Weights of a small mixture-of-experts language model, trained from scratch on English Wikipedia: width 160, a softmax router.
Below are experts of layer 5 (counted from 0) of a mixture-of-experts language model. Rows are named router (the router's row for the expert), gate (a neuron's input weights, with its number), up (a neuron's input weights, with its number), down (a neuron's output weights, with its number) and show model dimensions 0-159. Each number is 128 + 32 x the weight over its row's rms, rounded and kept within 0 to 255.
After each expert's rows: a language model's description of what the expert responds to. This comes from a sample of Wikipedia text that the model never trained on.

# expert 45
router [149 156  98 181 123 167 101 124  98 148 131 130  99 126 167 165 138 136 159 146 124 111  97 123  75 166 170 116 106 143 117 130  84  77 122 127 176 118 173 174 186 133 139 158 142 139 101 194 153 128  76 107 142 112 166 141 190  99 127 149  96 157  80 166 133 148 150 158  88  95 134 174 130 161 220 163 116 113 154 148 137 128  77 122 125  36 136 156 148 104  50 106  95 147  66 158  64 131 118 136  76 192 143 137 153  76 122 123 104 162 161 168 147 104 123  80 124 154 132 164 130 124 197 150 103 111  82 101 131 136  98 109 127 137 117 103  82 131 114 141 151  79 122 192 199  89  96 121  92 139 162 106 119 141  82 146 140 149 138 103]
gate0 [138 110 132 135 176 174 135  98 148 164 141 170 139 109  71  77 135 141 159 105 118 136  84 134  91 126 126 141 120 109 114 128 161 135 104  99 115 110 111 105 128 172 168 154  76 137 103 174 124 177 160 170 139 126 100  84  98 180 182 147 125 132 165  86 104 105 176  91 120 100 182 113 122 100 158 122 146 154 128 180 159 144 187  90  99 190  96  66 114 108 137 124 141 159 114 133  81 105 148 128 103 149 113 143 111 165 119 143 151 123 118 212  61 146  67  73 168 143  95 122 188 164  88 101 136 140  96 159 128 209 132 149 113 147 115 140 114 125 170 133 165  67 133 132  51 135 156  99 172  84 125 142 114 126 166 126 190 161 164  54]
up0 [136 167 146 112 159 109 123 104 129 146 118 155 122 128 194 130  79 150 127 149 182 173 155 130 148 195 109 139 115 126 105 115 134 126 212 145 150  67 117  97 134  94 159  93  75 139 117  93 155 149 151 136 158 144  43 131 106 138 129 140  90 176 198  55  99 161 109 166 161 157 157 148 182  93 146 190 113 119 181 154 102 150 121 138 143  88  90 152  78  94 115 110 123 129  95  93 141 113 108 122 165  88 133 113 106 146 103 111  97  88 110  81 184 114 133 150 183  75 121  74 124 144 116 116 109  90 131 125 113 125 131  89 168 138 126  95 156  74 109 162 105  44 186 145  88  68  84 118  70 118 122 152 140 120 146 110 117  82 171 117]
down0 [175  81 140 146 172  79 110 117 144  61 103 122 180 143 129 110 120  82 108 149 165 129  98 132 124 156 172  45 119 145 162  81  91 113 114   3 159  94  44 143 156 145 121 124  97 149  94 177 102 110  94 154 125  69  84 155 129 164 112  87  83 142 166 169 179 134 132 140 121 145 147 151 147 155 114  82 193 141 124  93 130 155 170 139 142 141 144 152 138  88 126 135 156 135 116 143 149  96 168 138 106 105 111 135 163 161 168  90 140 139  89  47 105 102 109 145 135 168  97 149 129 162 139 180 145 127  82 103 150 110 177  87 171 110 138 154 127 136 136 117 161 157 196 143 133 136 161 118 122 143  81 157 127 139 100 106 146 182 176 140]
Description: Plural or collective nouns ending noun phrases, often as word endings: lines, roads, films, leaves, carriages, buildings.

# expert 26
router [144 147 111 122  68 112  90 105  76 135 120 122  96 138 121 148 171 176 107 154 152  61 136  89 127 157 149 124 139 150 139 140 133 142 120 120 184 191 141 154 183 131 137 144 124 180 135 191 159  79  90 106 113 116 105 150 182 101 184  86  91 144 119 161 137 115 141 155 150  86 195 168 127 165 174  91  71 114 130 129 171 138 131 120 106 126 139 166 151  96 107 136  96 108 109 133  74 158 116 115  64 158  65 119  92  92 155 117 109 159 131 178 145 141 103  98 135 183 111 143 126 101 179 112 130  78 111  94 128 132 106  78 134 132  83  99  76 142 139 128 192  99 125 215 182 129  66 151 107 129 154 172  54 160 137 132  99 176 157 109]
gate0 [157 119 152 115 176 101 129 182 119 120  65 151 104 148 102 178 128  56 147 116 106 201 162 133  87 186 148  72 153 146 125  84 114 158 122  97 173 178 136 141  57 120 124  66 136 107 143 114 111  97 141 129 101 100 107 105 136 182  51 104 162 138 124 131 115 124 133 147 133 157 217  89  99 149 140 113 149 121 144 116 109 125 116 174 152 108 101 159 109 181  88 112 132 120 148 135 130 135 132 132 135 133 114 112 201  87 140 111 177 130  81 139 118 162 166 198 130 107 104 112  85 110 136  86 118 121 109 112  84  95  83 119 117 110 105  93 144 188 107 134 146 133 120 106  66 136  47  87  86 169 161 119 143 178 118 139 134 214 120 166]
up0 [108 139 182 139 204 151  97 124 134 140 112 148 195 130 127 185  83 174 160 160 129  76 121 100 126 145  92 179 125 132 172  91 131 124 169 100 125 138 127  58 108 157 139 161 129 162 102 153 169 143 162 156 140 122 123 121 160 208 148  94 147 126 131 128 106  80 129 122  89 156  72 158 114 117 116 140 125  24 137 141 134 118 137 127 181 120 135 166  89 132 128 162 131 136  83  84  54 122 122 110 113 152 116 129  98 163 133 118  89 149 121 157 132 167 163 159 175 114 149 100 122 135 110 150 155 157 154 175 152 153 135 117  68  53  69 133 124 103 130 153 145 126 119 159 178  86 109 186  96  52 100 177 144 131 119 137 106 219 112 158]
down0 [134 141  92 102 121 130 127  75 130  91 124  48 121 110 179 164 183 147 130 149 145 154 103 155 148 149 118  99 189 172 132 166 185  65 119  57 156  89 105  78  88 133  83 162  94 158 134 175 112 153 100 140 145 117 162 135 110 100 144 105 135 102 106 190 100 178 104 169 109 128 107 151 105 137 109 148 156 156  91 148 117 132 105 101  81 119 129 110 176 146  91 120 173 161  83 177 160  92  92  75  98 125 234 116 117 127 123 116 123  77  87 125 141 156 111 104  92 110  99  69 187 105 137 153 116 131  71 112 134  95 136 123 175 132  79 158  82 155 143 108 116  54  88 120 138 163 147 119 106 110 117 136 174 103 128 149 124  68 147 112]
Description: Last digit of years after 19x/20x pieces, as in 192'6', 201'5', 197'4', plus other digits and century, ago, BC.

# expert 21
router [155 128 174 200 119 131  72 149  95 130 153 110 137 153 138 157 151 176 105 174 123 105 128 104 106 159 177  95  96 110 127 108  82  96  90 146 172 113 177 153 137 139 160 133 132 165  72 162 179  44  89 111 152 108 140 153 138 139 136 108 121 103  83 187 131 130 126 114 168 175 141 119 147 148 176 106  88 126 152 134 155 115 138 106 139 158 139 120 124  91  88  62  51 133 110 203 159 142 102 137  95 126 149 113 146 123 166  96 125 146 161 208 150  93  61  91 131 167  87 187 112  86 177 129 121  86 124  83  78 137 100 107 105 170 124 116 122  98 124 168 143  82 157 138 119 125 101 205 151  83 145 135 118 156  88 169 136 177 154 113]
gate2 [ 94 125 168 167  96 139 114  82 100 122 149 138 203 125 131 140 144 104 110 154  94 165 124  84 162 124 177 112 217  90 209  84 170  99 118  92 178  72 129 160 138  60 105 111 141 168 131 150 118 117 168 208 133 149 146 104 157 103 181 111  83 131 118 116 145 144 144  85 117 108 187  84 110 107 139  85 118  85 126 162 105 126 140 157 146 118 117  95 121 119 169 102 139 144 134  86 171 131  83 163 129 138 147  84 126 163 177 112  49 103 137 120 161 104  79 128  90 141 109  75 184 148 137 164 100  81 147 153 138 156 146 138 166 120 153 193 116 164 114 150 107 129 156 137 121 190 114 127  82  98 123 146 101 179 110  87 137  78 158 105]
up2 [ 93 140 109 154  93 176 110 185 178  94 124 131 126 158 104 140 142  87 136 105 127 113  68 139 185 159 121  85 118  88  93 166 137 113  64 130 118 116  78 134 180 107 134  96 132 207 114  66 119 131 158 103 172  97 130 112 172 128  36 174 136 115 151 149 162 154 149 148 133 100 152 124 161 153  79 153  77 102 144 107  92 174 170 165 182 168 124 127  88  88 119  97 137 170 134 206 166 102 131  95 147 102 111  72 115  91 158 130  93  77 129  87 162 105 170 188 193 131 133 158 114 104 131 135 143 118 129 169 102 124 121 185 111 106 143 105 154 143 142  94 155 185 163 169 125 130 175 145 129 144 100 148 162 160 165 107 132  99 158  96]
down2 [181 163 136  45 148 148 155 130 140 157  89 131 146 136 166 123 150 195 158  78 133  95 129 125  94 180 149 140  91 159 106 206 152 118 132  95 129 130 181 142 115 164  77  72 168 110  57 110 107 213 126 130 130 104 155 136 134 154 151 192 147 175 155  97 115 141 149  76 128 123 151 131  98 126 119 136 106  68 136 105 129  72 137 107 119 132  90  66 133 127 125 162 143 127  60  67  85 141 115 111 126 165 142 142 102 110 143  65 122 182 124 115  48 118 108 130 135 156  91 115 180 157 124 178 100 137 109 181 111 141 139 183 149 151 144 122 126 146 115 118 129 106 122 131 155 103 179 126 136 177 131  38 101 109 126 144 108 169 127  88]
Description: Single-letter first pieces of words, mostly capitals, as in D-over, f-encing, h-iding, L-ata, B-eleza.

# expert 39
router [159 144 124 133 123 135 124 120  29 106 136 120 108 146 175 145 147 131 139 190 159  98 121 121 147 148 129 118 147 114 101 126 109  81 106 107 151  92 150 132 164 124 141 143 156 147 144 235 127 128  78 119 119 147 131 135 172 119  85 126  94 164 105 142 128 145 195 121 135  98 188 126 102 203 143 137 121  81 160  85 176 116 124 129 112  48 138 111 135 138 109 128  90  94 119 162 114 139  87 139  97 210  78 114 165  75 127 112 131 159 146 185 174 145 108 111  90 152 130 210  97 105 206 125 113 105 154  96 100 147  50 111 179 148  82  90 120 120  84 146 132  86 135 158 156 102 109 155 117  73 155 154 156 155 134 136 152 141  96  84]
gate2 [105 126 202 174 112  94 135  60 106 132 168 148 160 102  83 122 180  82 108 133 152  93 183 152 134 102  68 136 167  85 125 136 159 126 155  85 166  97 122 130  70 155 121 140 119 145 122 174  85  98 117 114 184 173  51  76 115 109  96 137 110 143  89 142 135 128 122 151 126  80 131  74  98 126 100  99 174  92  86 158 120 158 126 127 220 151  92 112  91 148  62 147 105 116 158  90  90 156 108 149 134 180 104 123  52 156 112 119 143 134  92 120 167 146 134 175 148 111 144 156 125 147 174 110 154 112 122 147 150 130 128 137 158 142 100 153 107  79 112 124 154  76  92 170 139  43 129  66 100 109 145 133 148 119 131 135 115 137  84 182]
up2 [ 59  50 135 128  91 127 156 161 166 186 124 123 137 141 162 115 102 106  70 120  62 179 152 140 153  97 142  70  77 147 143 151 123 103 149 160 150  90  97 135 141 133 135 103 150 171 137 145 127  99 111 130 148 173 107 136 189 157 126 120 134 131  79 137 143 104 116 124  83 155 162 167 129  73 173  58  94 131 105 104 149 142 165 125 101 134 150 115 178 129 158 124 144 157 102 173 122  69  95  78 184 162  77 141  69 123 125 156 132  66 116  89 101 139  93 143 190 128 176 128 136 154 125 147 186 123 102 109 206 135 143 170 127 136 111 197 100  94  70 186 169 149 137 132  83 120  96 161 140  98  96 122 186 114 132 110 130 127 102 127]
down2 [146 137  93 185 139 112 143 148  89  89 140 165  75 141 139  81 212 111 135 110 141  98 149 151 156  60 130 171 178 145 142 131 188 112 126 111 148 103 119 201 102 128 105 108 134 141 152  72  58  58 211  86  81 130  99 221 110  83 107 106 131 134 135 122  82 119 107 153 126  66  84 111  93 144 164 114 142 144  92  79 122 161 103 110 198 150 120 113 103 169 156  93 124 159 124 125 104 114  81 115 159  90 125 114 112 140 107  91 133 165  64 155 111 132 134 162 101 150 132 124 175  99 148 142 155 139 132 122 103 120 154 124  90 168 126 104 145 128 150 116 132 134 106 120 170 139  79  88 116 100 127 184 163 110 194 158  97 181 113 131]
Description: Month names in dates such as Released: September 9 or Early August, plus age in census text like under the age of 18.

# expert 49
router [160 127 141 118  96 118  78 116  83 166 113 133 156 108 135 164 120 123  69 189 158 121 101  78  73 131 148 119 110 125 122 113  80  98  93 121 181 174 135 140 195  97 121 131 136 127 121 204 202  99  80  97 128  97 137 127 191 153  99 122 153 132 151 178 135 134 167 132 112 158 102 134 103  93 155 132 116 120 133 132 169 141  62  84 111 109  81 181 167 109 145  72 116 126 118 157  86 164 100 129 129 118 121 146 121 119 151  78 120 116 130 148 175  64 104  92 167 129  56 149 102  83 173 154 106  74 128  72  92 199 115 102 125 120 119 111  77 159 139 169 111  69 173 114 150 115 100 168 150  72 134 130 126 127  99 159 177 178 163 102]
gate2 [140 166  66 123 161  80 120 112 146  96 137 129 107  90 110 120 152 156 129 160 129 143 122 137 122 122 151 175 128  67 115 183  96  70 102 142 168 110 130 155 111 189  90 102  62 149 139 121 130 112 116 129 145 114 116 149 144 109 102  95 150  84 202 137 171 147 114 123 118 105 115 163 124 115 157 108 151 148 201 107 158  85 130  89 140 136 120 108 161 103 109  66  76 110 144  76 120 122 123  91 133 133 183 118 154  92 115 179 136 129 145 121 126 161  89 106  96 147  76  98 225 159 190 169 101 171 172 127 155 186 100 122 103 116 119 152 103 149 125 193 101 139  99 111 156 180 112 153 141 125 106 170 132 176 188 174 108 159  85 219]
up2 [149 158  86 153 155 164 121 125 125 103 109 128 125  71 105 152  60 181 106 114 109 132 130 137  71 155  91 153  70 140  87  60 169 158 143 192 116 141 105 132 184 104 111 158 100 138  85  96 140 121  99 175 129 140 123 176 133 123  95  75 109 108 164 105 115 127 169  81 148  69 124 111 181  73 155  82 163 162 116  94 147 105 115 117  52 127 166  80 179 137 162 106 188 110 202 113 108 119  88 130 137 163 145 167 118 152 140 103 100 119 129  81 136 137 109  74  84 137 163 123 131 100 102 148  96  85 135  98  99 134 183 121 123 167 176 128 128 161 133 182 178 183 144 137 122 108  63  93 128  82 149  84 136 110 101 138 119 139  97  86]
down2 [112 159  89 135 143 131 145 105 107 127 181 155 172 118 126 159 138 149 117 153 151 157 148 163  98  93 165 129  85 100 125 122 157 112 100 136 152 126 137 115 110 121 135 125 102  99 197 103 176 156 147  97 104 176 138 160 179 146 109 149 135  58  54 155 174 108 143  86 148 122 164 147 114 120 136  99 103 168 162 130 170  97 143  92 106 182 107  81 131 171 146 148 124 114 148 110 145 140 130 107 150 204  95  88 168 124  99 175 111 173 142 125 113 106  98  94 182 176 185  34 117 136 125 179 181 152 173 127 121 136  87 107 136 145 172  96  77 141 149 162 143 179 168 137 102 140 132 173 157 133 193  49 157  98 111 129  59 105 178 155]
Description: First letters or opening pieces of words after a quote, parenthesis or heading, such as Z in Zeller, K in Kim, arch.